Weights of a small mixture-of-experts language model, trained from scratch on English Wikipedia: width 256, 598M tokens.
Below are experts of layer 6 (counted from 0) of a mixture-of-experts language model. Rows are named router (the router's row for the expert) and show model dimensions 0-255. Each number is 128 + 32 x the weight over its row's rms, rounded and kept within 0 to 255. Numbers have three digits each.
After each expert's rows: a language model's description of what the expert responds to. This comes from a sample of Wikipedia text that the model never trained on.

# expert 46
router:133126144135152107081158124159164098155160113156147144091095120115106102103095097155108154150141155128151068184117124159159130097122125066173113148106206121082069137083144149111142127154183094160093066129096114105177124189130142061143118162078094146177134164094128120157149198093130139118132149155125132101075095106079193066198067156135061091110119122111091109141117141113103115130133106119162156138145133130120152146079094105178161156117106119120149088168205083122129166149147130137105175179082138160140107149155135122106114145168183106111107163169148164135071063113212100147088127114167117080187123100225146147140109083142107148112106145178166113114078122129202130108070131157126141130182090151123104169070094114135141177084145165102106095124110138144105104104093158
Prepositions after verbs. Prepositions linking a verb or noun to its complement, mostly to, in, for, from, by, as in maintained by, specialising in, distributed through.

# expert 36
router:152097063098133084139145146130133150112140151140120111100130126058117131119093047124140148157184142089156096114128140091124193103159143150121167084104151139202114137091155178091109090191104099109094117085130153081168114206148126126130104185164074136124132098124107157147130171090157120107133132185115166177109139106118110117145107187116047110140090119046073104110114075109110138093152151108175180132112090131093118072051137186141106098121129148156124161167185125124120157154127100147139145172164149143163070116128159171140074102110114124075077080126139098161118139132154162067100111111197093110149107146139112118111138111137173113148212152075105121099116136178103197096097138131121125133093091102141092135153020126116078112127115172109128138077125097109117136077138105
Numeric and infobox fields. Spaces, digits, punctuation in coordinates, scores, vote counts and durations, plus infobox labels like Density, Votes, Area, Height, Died.

# expert 2
router:096115167140122163106194126132161108101195165148162165116101105062092144166081137144109130065089166170144121093114174175146130122098142071141085134069135105172109109082121170069111120080137149127138080122116070122146117200139180130127147094172102095172139080095135141199176139157161104081138097123168186124121131124085129127089123187169115100110107128104109105129148105136144125107097100163169132084126094040126187121083149130069199118121103147122111162142152077127183152086140121141105110168075186096170109141098152095134111169085169112131112162130148144158071106171153119114141088189119105102127127172102100139096068138149096144150172121097143099058064171148157120071084113196107145109132154163144105160173122088070121174104131134099139119116091154122097147153127127
Definite article, possessives. Mostly "the" after prepositions, plus possessive 's and his, their, its, as in "in the early hours", "university's".

# expert 1
router:149063068100152115127154115099206127130093181108135151065163141097134150101127105155110112168135117129061087190093098104132148140126151133203144117098132147150098123134101158169110105083117111170154124085116113126196134122144164090140118120142149132192138173105083124137156144143108175086132165160118147133097155125076142094126123099126137113113103135125125089140094107143032074115141237171144181141127128119124151099145136145082095168183143143126137109179194061111131199114139138172062173204141131112105141131132180150074094175135128090124099157169123149155132151149157149114118145114136076132106102137168137136156147104133088087108124163140113148140122162105182155132095087103108173152139104105186077108114101136149035168118195136049170109133133156136133049124140103
Auxiliary and main verbs. Finite verbs and auxiliaries right after a subject in prose, such as had, was, would, remained, plus clause openers like According, Despite.

# expert 57
router:125095118133163115111171120104172117105158134131159153085212108089142074098119149129147131156078107170146134123104181189169140141154138127124145125125180129115057094183150141103065151102124142069112089106121118113138111096210142087132059093170124166096122094136116145186150109064184125176175124101136185122121163077112105125180070165123108108139116103099103137158143100140094059121064153178132089140100107111095130133120120168129067101134103132088141097127099095125163124145084048146129098120100136184150110088169171102117104097148155082164103092200171164124087139100178156117132061154169148098190164151138058111169089155138172140121167107133035071059080144113136128142140168139114160155095134150129128127136088152119112120160150181116132111123131138122101113166119128
Latinate prefix starts. Word-initial prefix pieces like com, Pro, inter, cor, cons, Super, Im that start longer words, such as inter-pretive, cons-ultancy, Im-age.

# expert 32
router:148075117132162113130158142125135132089139129154171183092185061072178133113117167139092162210136100101122099141133131146135143120096069101136116077130163146116086142115117110038104068146086124087141080091126068131183151128206135117142115105138066138153167153107119143135120141094123110164151125159174095157128104146137143091195113137094098108119115101081099111125119108126110095108134166155125110094104107132111150093094140122143144127141099123111180175120150136135183147132147093160136141149075149167124126106152160145074096160150116119138093127142098167114141083144242128144079089190147117041096105142210117120117109171107127069139121074175093063130076169162141131117098147123120157131167147135156162148120077126178128183170146246139141104110113157142128147065116150
"As" and given names. The word "as" in "plays as a forward" or "As of", plus first names and commas in lists of people.

# expert 25
router:149118097179167150116192156056138088123086165099172127114138126124176141105138178146115191125101087108116130127082113178140151099098134155155116101095145173081079103113146125097153068103096134127162020090149137133154161164153161117133126137146084128178115122098101133162101102156146135104153112141175109135132148112146146115166114107157053080131094115105117072116169118144082101119143086166110122067133165134112145047060121162121150170080107113118164132189173150088174089114140137117100134141127155116141081076086108135054122184086086112103111120154128140129115126147150180129139109110175108077177109125157122191086096104101150108161156151198136040110171138122140156121088108181089113155162143141140087132090116088114031135170165178145105098115127108148120158093071138
Surnames and surname pieces. Family names or their later word pieces after a first name, such as Smith, Moore, Thompson, Mc, N(oll), Pr(att).

# expert 54
router:176112125147162125094125115134084100132132117115216140087181094137098110137126166139157138122117137122090121166117109124136112114166095131135171084102098152154109128169161142127108138103107079076149127114145169155127129206144113112112122068086112087204167110114122173219132094151157192093124136115210125108124127144142160092150112164142132132085138113135090090139143095095082076084096128160073136114118133102134154128136152110077185145143130137142146177116167066124184131140180129127097211184122150215140093202096173111090103111169111108107070165133120139145119088196161092112129095105157086115166163175193098069112096143134140127102091141106173117104099154154106112088114085130093173182175141108161081168131150166093094158130132167182138096112091144122092159115076084
Clause-separating commas. Commas, and commas combined with quotes or parentheses, ending a clause or list item before and, which, but, who.

# expert 51
router:169076140121131075067165148083144090126176153124143120121106075092182125130136038184112161137147141170149115121132115146170114100142122117135150082059194125167070122128157196128124087126138102137118093113144143122163170208134114078085129159168100105169051113170114162144171118147188186130109173149177129081109136120178131097201094131163091082155132152115100071055126142154132121132142154131083147094118151124105109129137149111128112155150187131075166127111137084118145135117102184133126087180140113194177129157082143131113126109113130120123116097161150168164099158103177154089125157113124133105141139191086095138126080133142137079119141133107123059097113176116155118103075093182139156126112163160169135114125103172088084213142165128084180167140138189107115131159086126
Abstract societal nouns. Nouns and noun-ending pieces for public life such as economy, politics, security and health, such as provide security, national-ism, poll-ution.

# expert 4
router:168088064111144125124137134147147166130144116139152150106149150103169133087126130143177151167179140141091125138058134139092148130103106126163130133129109140146082179173162168148099135120128092063108099099179064067112142130136095125106125093123167133136078104131156173165141097152163127155124170157171130093094118098071132066171088180129102108179116135095152077110144137153093121118131168123137115088112137130103167142126131120146161083098114115095189134145150101081189159159197159163127102125109110133110109099106131135191111074158124099108084085210149144157139115121118152087144158102174100150160162194154131094137086115158152225123119094172124073100122189174190127103093165148088161144152134134225111180071152156093105195076188171129150159119103137101161144109111184
Size and quantity modifiers. Word pieces ending in -p inside words (dep-op-ulation, sk-ip-per, Mult-ip-le), plus adjectives and counts like small, large, electric, two.

# expert 39
router:100060140116171087088143168073133106102155097128143147155168145113144067089075176177089102155091130101092164146143171087133169108144119151157158086093134184065121128062148156113045155133143113145132102137173156091133114104170168112123114107129151157135138151150172169196084208102140116153139134133091131145136174141117105165188100140153146094130120163058165091140143081127102121103081154117132082151130095100056156114089126100143127058121130153079148135132128073136158157146085094106094161121162155178126137115142157071089110140101129115132071162129143071135109138078184123139129102176153120092196062208127086191162119042099122140120125131128077061143124174129116148114125121131104113123109060089114129190128086129122139149159145172101093093137145114160106130123118122
Consonant-cluster word starts. Opening pieces of words starting with p, fl, comp, pl, sh or similar clusters, such as comp-iled, Pl-atforms, acqu-isition.

# expert 44
router:196157094142173102046155096165095100134201184108161190174140084116140118095069167085132142146108091146076126141127087114133133116145115076165128098158138183127146088128127156118066160150139144097128083157211177182194111141072140154125088136087102175138108140129126145169108141127137154116168131209118130112120151068143151108164106138167074126133108144122119117142097102136112125108129146111146084134144125096113138146104150126163116087178238110115162104131130092167176083158090181149114101127122082145135101110079169136080114126120211094117106105205125068141099103158137158076119089144162148117103088171144103123112117182114099117081144135136126099168113175085119162105121123131080128173094089150174128133122149091096110134200190158070143104105113112161098131097106147
Consonant word pieces. Single consonants or clusters inside words (l, r, pr, gr), table divider rows, and succession-box terms Preceded and Succeeded.

# expert 15
router:165101077120128067046166175154118084118203152067176130105150103154186138113160113144143190107126130163133124169139126134162118092118120125206172093064125138185100077092137155171073138096092128119113101099157174104140146130116155060091162173173112119154102121126079139148126114178163155105171160185135102105088141092178197133153091146174117110153126161101132117076138156191086115129126113144198127072123103106129065107105133127146068172145160139087155111121169085135142112092114173140123175138092142167131130099085145143036146152125115110135145118196157165178125134119149156076162143131112108106101103177102135179108154171128127126137150155087186078090157128153155148115087089137144139103110098111148090159101117135095077136158180117065176115111141141172130107136092121
Mid-word stems. Middle stem pieces of common English words, often ahead of suffixes like -ment, -ing or -al, such as establish-ment, shipw-reck-s, N-orm-al.

# expert 61
router:176109073166159083119149133175189110146158092156153161082120155125145133069128109170137172178138103156119089139118154136133121101085095040141139084104173126131094120135129146065078086126114134121142062113092106087173126186124138091108077063084110105177130125084166128125180098109115151101160157173165110110118086104094095079179096110127083114078142119112096074159078118140104087131064119156185105135122090078165155120117133121100140150131102150132145147137165109103174141076197146145127132165094133171137131089116142139081107109121173135099072140156109160142113078178173125153099117164158090090163171141168111098123121115131116099170095106126120083122050162192214136085080103120120173148189132165140118154106093121102121185142156178118145114092087188115121108108096164
Words after prepositions. Words right after a preposition or verb, mostly the, a, his, plus driver first names in racing tables, like using, featuring.

# expert 27
router:135114102159149133057186154103098103123128088098172135152166129135128080141139129124105168147174095175116152115131141159154132103104134111165162088139143170094081073104140184134086083124112065111166090081170101091148193129184128141124148161214172092137132127170167142172127147104180167105140172169158139167092142125159084101158065123151126072059082103093111092083172116153038122089076128117068137093130128171128131117079121122123150092143101151131164172137144146128147092146149142087127149151118065124108096114120147119097092082167168170127112150130153112151136190142165213110119150094138087132107146150131137163075129165143122153168169154165130068071141124165115075126094093146150117182110144129133102182084127113066133194140166142136155119110074130186109158134182145
Syllables ending in m/h. Inner word pieces like am, em, um, h, often in foreign names and compounds, such as G-am-eplay, he-m-isphere, Peigh-amb-ari.

# expert 19
router:146087156142150113109172186178167140102161133107117152140193117101163131106150186125120136181107116120184135147087137128110134138133126162179101087126142220104104077115125129115195094085102124128138040075143062109173096164169124095109122147089091138177097111113118179152142081141111123106117161136131090174128141081088115127151129092147100125165177132095102099098157116092121131099127102132106117086136141166094136086147167100164090130150127139133215119125167110142133094149153106141103126124128196122141122080115145169040121144098109074114102168186127100123107168144189115128108089183174150050193115133152104086150074190120147079121157145146099103090101159151153166119117166151101115180115128140190154132095084118096058154187157140055144114126105162114090148156076125
Capitalized word starts. First piece of capitalized names and taxon words, often in species lists or tables, such as Man(ila), Ku(rdistan), Le(ucochlamys), Mr, Sir.

# expert 56
router:147107171108153141111143116118155097102157122091134146134165073076118102105088159144115120223111093115166129122112156106126183120149080113136117099147134214076099093128194090112068101180133124129136059062088087097187136102167115172138092127192145150168098132104120141178136137090141157120126093163109174136116121083132107097165136135073036082074112134106110076136155109070089076119125097133167108121166154124115150138073131124137114104133097120143180165141130139135153157135175075120110100127113130106101125093116191141052123166153124146105049154154132087156124130150136118151137064140213137071161109170138125149122104108072140137158168128175136100107088168170128147133092132153096100161101088151086151137127100092124113155164184189136140126079077148162150172071113155
Initial letters of foreign names. Word-initial capitals or short pieces starting names, often Asian, Turkish or Arabic, such as K, Ch, Mah, Abd, in lists and tables.

# expert 48
router:118064161068129124075157129150161126106150122157118172115164162132131104108100144155122097158107119118131163144127133098133095102121093151144127091105215205076106041136131169124119145118151141132195109144174126136174129162164170123150123127135141102172105087152101155151114161109154127113132131157096163111132164125061133102220118218088124129128136158094133083147078113114106124115124127125118118076113153134045183105142113111137136108114091136135135109138122095144136130150135053087042136143132134178155100076108131099081103118141121105095093138126169076124043051126176157081101078179165123090176097141139127107137132045137136161126163154165089075141084170113184133115139083157057130191136115141108130108138079128145107179130172171118136143145100099122096166153095180
Lowercase word onsets. Single-letter or short lowercase word beginnings after articles or "is", split from the rest of the word, as in s-ought, s-iblings, l-ord.

# expert 0
router:158073130110160160137156185132139124091168133189161180145134098104115146113131169155147162162108143143102090172123112145133155106191104155162090115113144188115101070159112104095139063162139185107095084046137133099182134130174147078150121157074054115150143089071075123100100121079135139138147101178147136112110121080146144121218096149117071149161058158113124088128140110123127112125141105153170129117112175143117171142120159161139120190126132131149151177167180111136119143161191090163133109097105111166148099121169107131104090110104190111085145077156135157127140068110166133166100097156113113089157110148204064075125111144037142076151172137150109098142107176155097206118105157157099102153130135139101159107112131105078137181154142178135118130089120149181132154103113161
Names in results tables. First tokens or pieces of personal names in pipe-delimited tables, especially election results and sports rosters, such as Swing, Alan, Barry.

# expert 38
router:164078078164135132035160164131155120093177138160155157106156096064145098077146183145113156178122100109140155138126089125186107093138113142151140104069170167131072118094098163101100110107155113105120050110097123093202122160149097152121072143143147153190087105128124142176136151120144139161138131187151154120107134096124144099240096118134103077123120129123078112084139088138083111121110167132123099090135152164089141126096144094164127153120078127129199131134162099126141083168109109138076157120140135188108109123093125125052087116166132117102126140170145111139114151148221112119151101120187138064177102194137137169120121122101153125130164132178156089130090149134121127100099127165126121164114087149138078152101115148115093207184215200097160121113108147136135147163117113
Fragments in codes, taxa. Odd mid-word pieces and digits in species names, team tables, strain codes and foreign names, plus Republican and Democratic.

# expert 62
router:115083059085156082088176179125142139124102103123139206092116105095166093074137157121166084190098093167121145163153169105159129180150081147127109106163178188083116114141090158161061136151106159103097116096107134095151105112169137107157080064128125131157072150088125153112150160099104111114178098129138132174161153064133135133167118124150126076109126146125106142096090099089118112103078141156147075127129117153138164072094138166119129113110131131139144154166118135148176152199109022135132130144105110217136129060134146112110123126079152040110088087155153119119142093098152102089140091131152127150178081118130093150105154111158150122074167091131110124131070172121107120156133159118090157194115125102105145089129085139054127131150157176065091085151099116143090153183156133
Word-initial syllable pieces. Opening pieces of longer words split into tokens, often after "the" or "a", such as gen-re, gu-ided, rel-, rec-, Bud-dhism.

# expert 18
router:130090132096082148107173159145158125094100118104180124108164108140170131135111096088127139174104170123119111116104148153083178139171162128124167155153196177203128103093124123078106134136087172095097155093187133159170131174106127175123129140150109099153148121147112130192182155132121130108148102165130183177149161113099123121143128124095077052114120135089109114102177104064124128147111175134130147159078142031184138145094089120150107124161157139166134136128150117137123207169120094151080168145175100126166111139118146121136139111082167064065109133074153105150097153169115119065104121103202116085093117158167135123133099117142102085160203146111151132109152163178106149139070113167058172147083072152180104114101077129165148139151126185096165141069142139131126117050125125
Digits in dates. Single digits and spaces inside years and dates, especially the second digit of 19xx/20xx, plus month-name pieces like eptember, and born/died.

# expert 11
router:096063066171130160078164162153136119136141134133124127111080139114125097097113124097170112115149128113135102151162170148149152107160125127121149127114150166130141132116099195063117104126135123141088157123078124136183151178132135102156076097094123145153080142190085187186126131074168157168123142150134125139125175112118165145168133166158149101125145136111096090102118152048071144103122166160116153092112107170062137140098165176126134102136118180144179160164144119090166134209138033083137119155185115109101128091105167079147090105088152149124074121124165116138083062204151121110145080123181145132172087088130157077111098105169149154072095177109153101127079145124118083082149119144105181213103091094137108080110061148162145135093157168093147090087112140103159125142103132
List-item dashes, digits. Dash bullets opening infobox lines such as "- Location:" or "- Country:", and leading digits of years and ranks, like 2 in 2010.

# expert 17
router:145095170154137133103138139142116125121197154135172162119164136144096088149139128143130130102136166151120170168104124172204148136195099128116182113075186146114079131105142171130155076085166106148093094148199169123143072184179082116074099176134109116153066129093149170155099169162177180141126108139146132161141124128162117124161107152148080078145095164119103154052132165056115155149117122082100165100139118087149157129100159151151045174195141129160165122157159100110153108157089132125104152116139139163165156168098149099122144112095150130072129149133117106115103159137197066135149097123125127049129058103129134077107118136162128117112136199127120122132081187118083108114090124170102175112110139100137083153188172108121064161167098102130115130128090216139108126165105124
Country names, N initials. Country names like France, Canada, Norway in tables, and capital N or n starting words such as Named, N/A, nominal.

# expert 50
router:118136101165185167081162173095152103102118126108159120122105124129152123126143139159163168147156116081125114117128117155117134042109156131148126071113193136140099155134157172104129066097109069127079079088098131082178129166170139119143115150189090144134108136150119116168117129090158131114133142158169117128137134125131149112192076117169073110164108126104113136086189103170101116119164076123090125058127163186087164145107099157144123106106170082145157128147185167130135088168154143151107168175113078143153102112080174143075108122099142132100110090178182125151103146155122137119143129115196106096102158130157148157072105132154144108185196167185129068107144165185152083133089154160151135184101132126145113130070048077105068144164151154106131077043061174127117157130119152
Slavic and foreign name endings. Final pieces of Slavic, Japanese and other foreign surnames and given names, such as -ić, -ović, -á, -oshi, -ov.

# expert 13
router:113086099067135158163128120134088110114128166147140116129136154078163090088135143170132146141148161111145086189082138116110168160190100112137152145117123194185090133155128149122076130118116079145056092150154133092174135175154131117140090102148098151149108074138050107130133201100158122136114142153169099107115184094076108128185074148160117135125102155110141105131139041149075122112138155111082141167155140129115156121127136102100151154167177123127183164147126139107166133179177154095107134136147140182184097141083171150142055133096154172096144158169172083130092174181147146135117083113152087161144074135177122103114119164079161069124115156081156128152067159158116149140126132170114128156066090114161114102070147102088104118138167175064128178055088107096157140105156079
Digits in numbers. Single digit tokens inside numbers in tables, measurements, dates and scores, such as 107.3 MHz, grades 6–12, 5 ft 11.

# expert 23
router:154165123093139089131162096104212075119151208130163148104114142097046135095112137149143141129143111127103068165061091125158108100140129030176124130129161140152106128094118182106106147126162124151103082134121146103176090205166132111124129136069119150149127117074123105159142125137076191081108163145144105094119089123141133109186105134210102124083109124121106078136090090136096062111120164164112101132163109058144162129106105100145121127147088132115139124156187050149147158122132138138082215151087114125104110120095122129108070163139160090127077117177158149161112042173179060146135110126157121152125126138199133114136091123143110123102105131117155120119066104128164104080105110109073175123144118183087120138069111122123086163124142176095115091112130132173116083104132110
Coordinating conjunctions. Conjunctions joining words or clauses, mostly and, also or, but, while, until, before, as in "oil and gas".

# expert 28
router:107085097156129103075179146134156122146119144153159141080152128099168149128091065184084117180125144119068133186156118138160159103142118069175111086077175128125098102117099184173120136090118156200157114069149135125164136107161179102137073125158157108205143137098125122149138121107120175143147185176102147132110175089100164100180107131164113074124097148131106117094117113132078104129083231151154104118068116104097139142115128166097126134193146115139114098197199083127155161110158180137145147143131120144139138101104147114054067134145110095116098170185070133189130133129174160109097168141153081129134105123132096220154116100124140098151146112098115112150156194093141146076076144099143144149101134102164060135134109116114136103122137163078151116135173168133110074099107150
Verb stems before endings. Verb stems split from their inflection in narrative text, such as charg(ed), inj(ured), respond(s), rel-oad(ing), plus see, use, regard, describ.

# expert 55
router:172135096079159108105135138132162091083171122128178153110110115153139103121095095159053158152137086142095124139109150159133122146120122093142173124189180136135083155125076144048120156107149106161174063109135179135148159169090120106081121106114130128138126110071122156157188141140099103081104183111166143190114110147079200074186106154164135110112071141090117131113121107121097146120110151125187102167140058049152149118115100107149142127098062117106115156167154038089180200106164085114120120131105148146122103126109128144100139143098148130093088120129155112168085086132155174120140120169106132109151104117190138163163141153095058116137106129106179099093092205153123124120071161132145152099121073094142108171051107085136171109114143184151140184142123118122112067127079124
Prepositions of time, place. Prepositions, mostly in, on, at, during, often starting a sentence or after a verb, as in In 1976, born on.

# expert 16
router:177083067156123101056154150152171139089175142151158165128156091099147102095149118145107160188135129116133136142117096110157132112114123142177122068047178181146083114098101166066110092116126094099128037104115133112188104156160122139112093143150108144176098094144104133197114134093156141118135149182166167125088107098163152079225084117134081089140136163113085085114140131143088105113132138129112124059154118134101168103110148098147126139144101147150194133124160130146161095145126148163090143119143146187119144100083150100049104113139120124081106132162128100132132104161224131119123108127215145067177127151150122161121112114135155143145161151156141094117054165152081141100085113163147138150126125158159109144079124129120079176190183184092168116098099168118153131179105106
Digits in tables. Single digits of years and numbers, pipes and dashes inside tables and lists, e.g. 1(9)74, km^{2}, 185(6), scores in results rows.

# expert 10
router:122102121109148094047177156190183155156187102144130202102194086087166110083137130130155101147119171118074118171177093142165143181142128136150134079110171141090162095136097159171099127084130155090071120122168090127174064109163185100107094147114147154146122091139126160144162096151157116126143126147147179112132122117091131102145108160127121091149173129095095136114110121157089124098095127140150104163089082153107181107106177179116140076142157187105162139191124052138133127139101086145105106104086089164180104080173177105091104085104105126114098078137150139119069129115128125106095097164186161076173109126119062190144091140190176090131148148132121059120134187103111143116114141174058128174106112146160115123143116113120101166124200156111136094158104112137100162155120097
Word-initial prefix pieces. First piece of a lowercase word split into parts, usually after a or an, such as el(ongated), em(ptiness), rem(ittance), re(organized), un(crewed).

# expert 6
router:144139079128117070095121126126162066173155104139191172093080122121100115111091064187113195171216120157122096146099112154141128122141074064207118124173183129123085153111150143098125141158166120168149041137105157118156146130128119106113104134109125140146149115121151154139169093106104154110151192124130136160123082127110186019156084119149121123119121131085118124131141128142129135123096122108178112129137110094125121158101120148148194150130085137113124140144163074126194142129184164108121181150070126180135082174151154174079142115132176112146098126153163138142125054102148134127088133129132135111169143096221098158132119167134101143140122124155148117113099119146113146147088136124126192125129106139166115117001088081155133135064111153107122173114125117136074075083066126
Prepositions after nouns. Prepositions, mostly "of", following a head noun and before a determiner, as in "one of the", "member of", "despite".

# expert 22
router:141100147138153102070176137153174107089179095106149158115143143142103118097109168170124080155040121135130146149120131066103179135144123111118137109131144203120120073134142135101140127120142150120140045088122115122180126146132111140134079127106108062111105034083075153148114160112167165109119101126129153142083149098105147098175140184105110149085088153108149134139096030081158072113131089121156136114122136177152128170053100110141171126123097116149137151129152080113152113143095075088138109106108128189150074107107166113046122118134107091069137179157168094149106165159180133122142056079182131117202111129132127142128120092106121110126159144115093155130077169111149146142112127153088118181102096208140089118091115102105065100126200162114145148116063122186128157136107130
Initial C/D/H/R letters. Single capital or lowercase letters starting a word, mostly C, D, d, H, R, as in d(iverse), D(.C.), C(erodrillia), R(otten).

# expert 12
router:127061118100184133085149100116151106149113087142151200068164108133149151089119128178147154204174143125158108133112131156182128097110161075159153101110175164123048126084196179132039129122137099172127082145098067084157151177161190121136082068091122124191092108099110173163165139117202190127133150131155101078147106083158109092128073156168087108120109123111116102151173094149102097115093106163137107089086126101128147139118131112070162102117120147106094134131113068130142150110173156134126096169132150149128131118136166103103092132094125111113103143154129150191113126162160171140126095095127075096193149157145104103113142115175147116153111131101116096166114218167192160100092085127107147176141155137145116112137134161138042182131165148121108178144102169124134106144133115
Determiners opening phrases. Determiners like the, The, This, These, an starting a noun phrase, often sentence-initial or after "of", as in "These seven species".

# expert 9
router:175113149046119124134100181117123102107170143128131125148183144098117124124128138132090119191105100106171128140118115057147173137120073101131122121085162175162135121125155077059069130159179147127121100113077143099171158143141120106147108094135148087150131062122084156197117124146144167118135152134141157116126107115097134122199137169143071100086139186118136112159085079135139076106136099143095116102089131119139124174134107070172109084170136116050164174131111067109160190159125093142077114101134098172104075083095168111105130194109133120147101140144177068195073095132181116103138091126184140109162124129152147164132129062091141079175161149149089092113077154125076135123117118131063118171068099190073103142110134145122123128105166124119174129136132178176093125177094113
Word-initial capital letters. Single capital letters starting a word or name, often after a line break, pipe, parenthesis or quote, such as V-eteran, E-cotourism, L-loyd's.

# expert 7
router:128085133169102156107180133122141151106179129121149142100133150064145101106099168154139108149113145136109151183100146145104124087125146144181069116123153156128106078121100127164121138161099127104077067128136171050096124107142172086159116133146115101170148116129078161162136199051103120122139133147145120120117135139100158082175103146096078096149101118137153153177177105098100080099133142173140120080112073133112144029102123135145161133100166126141174141191178075116135166171146086166047138160158108150114160070112134131155049105126140111146101147088128129111099104086160104072156067146131113085196086150138115094139129156101130151127165148103093106125083167161105132131114166154127150083125078105081077183079049092168179164134126156061066146106137121138090174140117106
Sports table cells. Table separators, blanks, dashes and word starts in sports and stats tables, such as Box(er), Chall(enger), Tri(als), plus modals did, would.

# expert 41
router:130122098044144090136194105115188124110123161133132162049099114117157156111138079144089119112091138117079140195093081146149140114119126088179113071166112115162122095086109187122108138094147090153134082094112076107195120132170112138147136130144112113168111163114123094100208185146098163089118083146133068156084144112070130130137135115146127067114067146080117121137068136141072077115094211159123176146110126123129124126136094151137127193178178136111096124137159046117137140117108128141109136181126110159144106107113205138100116170099109072103109146164134172167120130130158146107140114105148061134130143123175102158160103103172128135091124150100144127164073178154176173109070127091131154110118139140161057135126082107149036174098139155089179103150121141108134097140152156
Past tense verbs. Past tense verbs and participles after was, were or a subject, such as released, founded, built, joined, and suffix ed.

# expert 52
router:160090116151125078050162173112087107151148112096155146127122113110161131141135046133087217123145125138159081139075122201136117077127148166162159113060152187136080062161145153124110065051105128109174094089166152108157188168143171156104121177125131104145097117191110150118104135171196167123130151157147125103085131138183101077172108130114109100142136101112085067064127126118076109097089157109120135150153110167114126091086127150155175187168135121113139097133129126105145159096125138146086145186156141120122112122047128135115100136119077162111121067190169146144132170159131139099166128102142112114102151161150107145123150158118152163172165176160116092093129189145155128124113061124087096148095151111205082157101117114100101170125180154118138199109119145127131128126091115
Place-name and word endings. Final pieces of proper names and compounds, especially English place suffixes: -ton, -bury, -borough, -ford, -ing, plus -weight, -water, -met.

# expert 59
router:150103142075167115106153161116124094147146142097165176146110177113123137112124193153091181167117135109085128095122144119138141072128121100156116084186140164143115110081179137087094095138115146108121151107129197155164164205144109127167123113099078120177140106138104212157139106139195165099142131137141117123193100110099102149107099105176169073156072129107131122146128130097095123103114161140141127000170119125139092108164160125087160078120157146112080156117170113086164126148110124141130173202176199126121127152156215129169086115167108125130092143180077114114099134118157114079131165119149110070205139142135131142084156129100124064080156157095106123153096162132142128083082116133156148138138096192143061172126129119158086150138115167138165161086153117161127149093081100
Infobox line breaks. Line breaks and paragraph breaks ending infobox fields, sentences or headings, such as after "Species: R. spiralis", plus some commas.

# expert 47
router:142120059093142123092121158144123128136091126143164144141182139127141106103067099109142148122173151142143116130118137126101189119178110104128175137137172128177104161156192189056067121162093103158088124149185115133146160229153114090068128119131097150137140160129106154165117142111174094118093139141157149141126132049093123100137088191138058057139141104076124080132110083114113080132125163109076124104131111082084128111099113124143152107162152122122146154125102110087166169141169157107149126107111139155136107124104147099136037114114201072137095167176166117114157114175145108164117107081198114146114115138179134090102099079113122119147154201088131086106080185200145107137105142166126202186094107159195129107112084144094107122131115161089154132074100110118144128127150084
Digits inside numbers. Single digits in the middle of years and long numbers, like 9 in 1995 or 1 in 2011, and reference codes.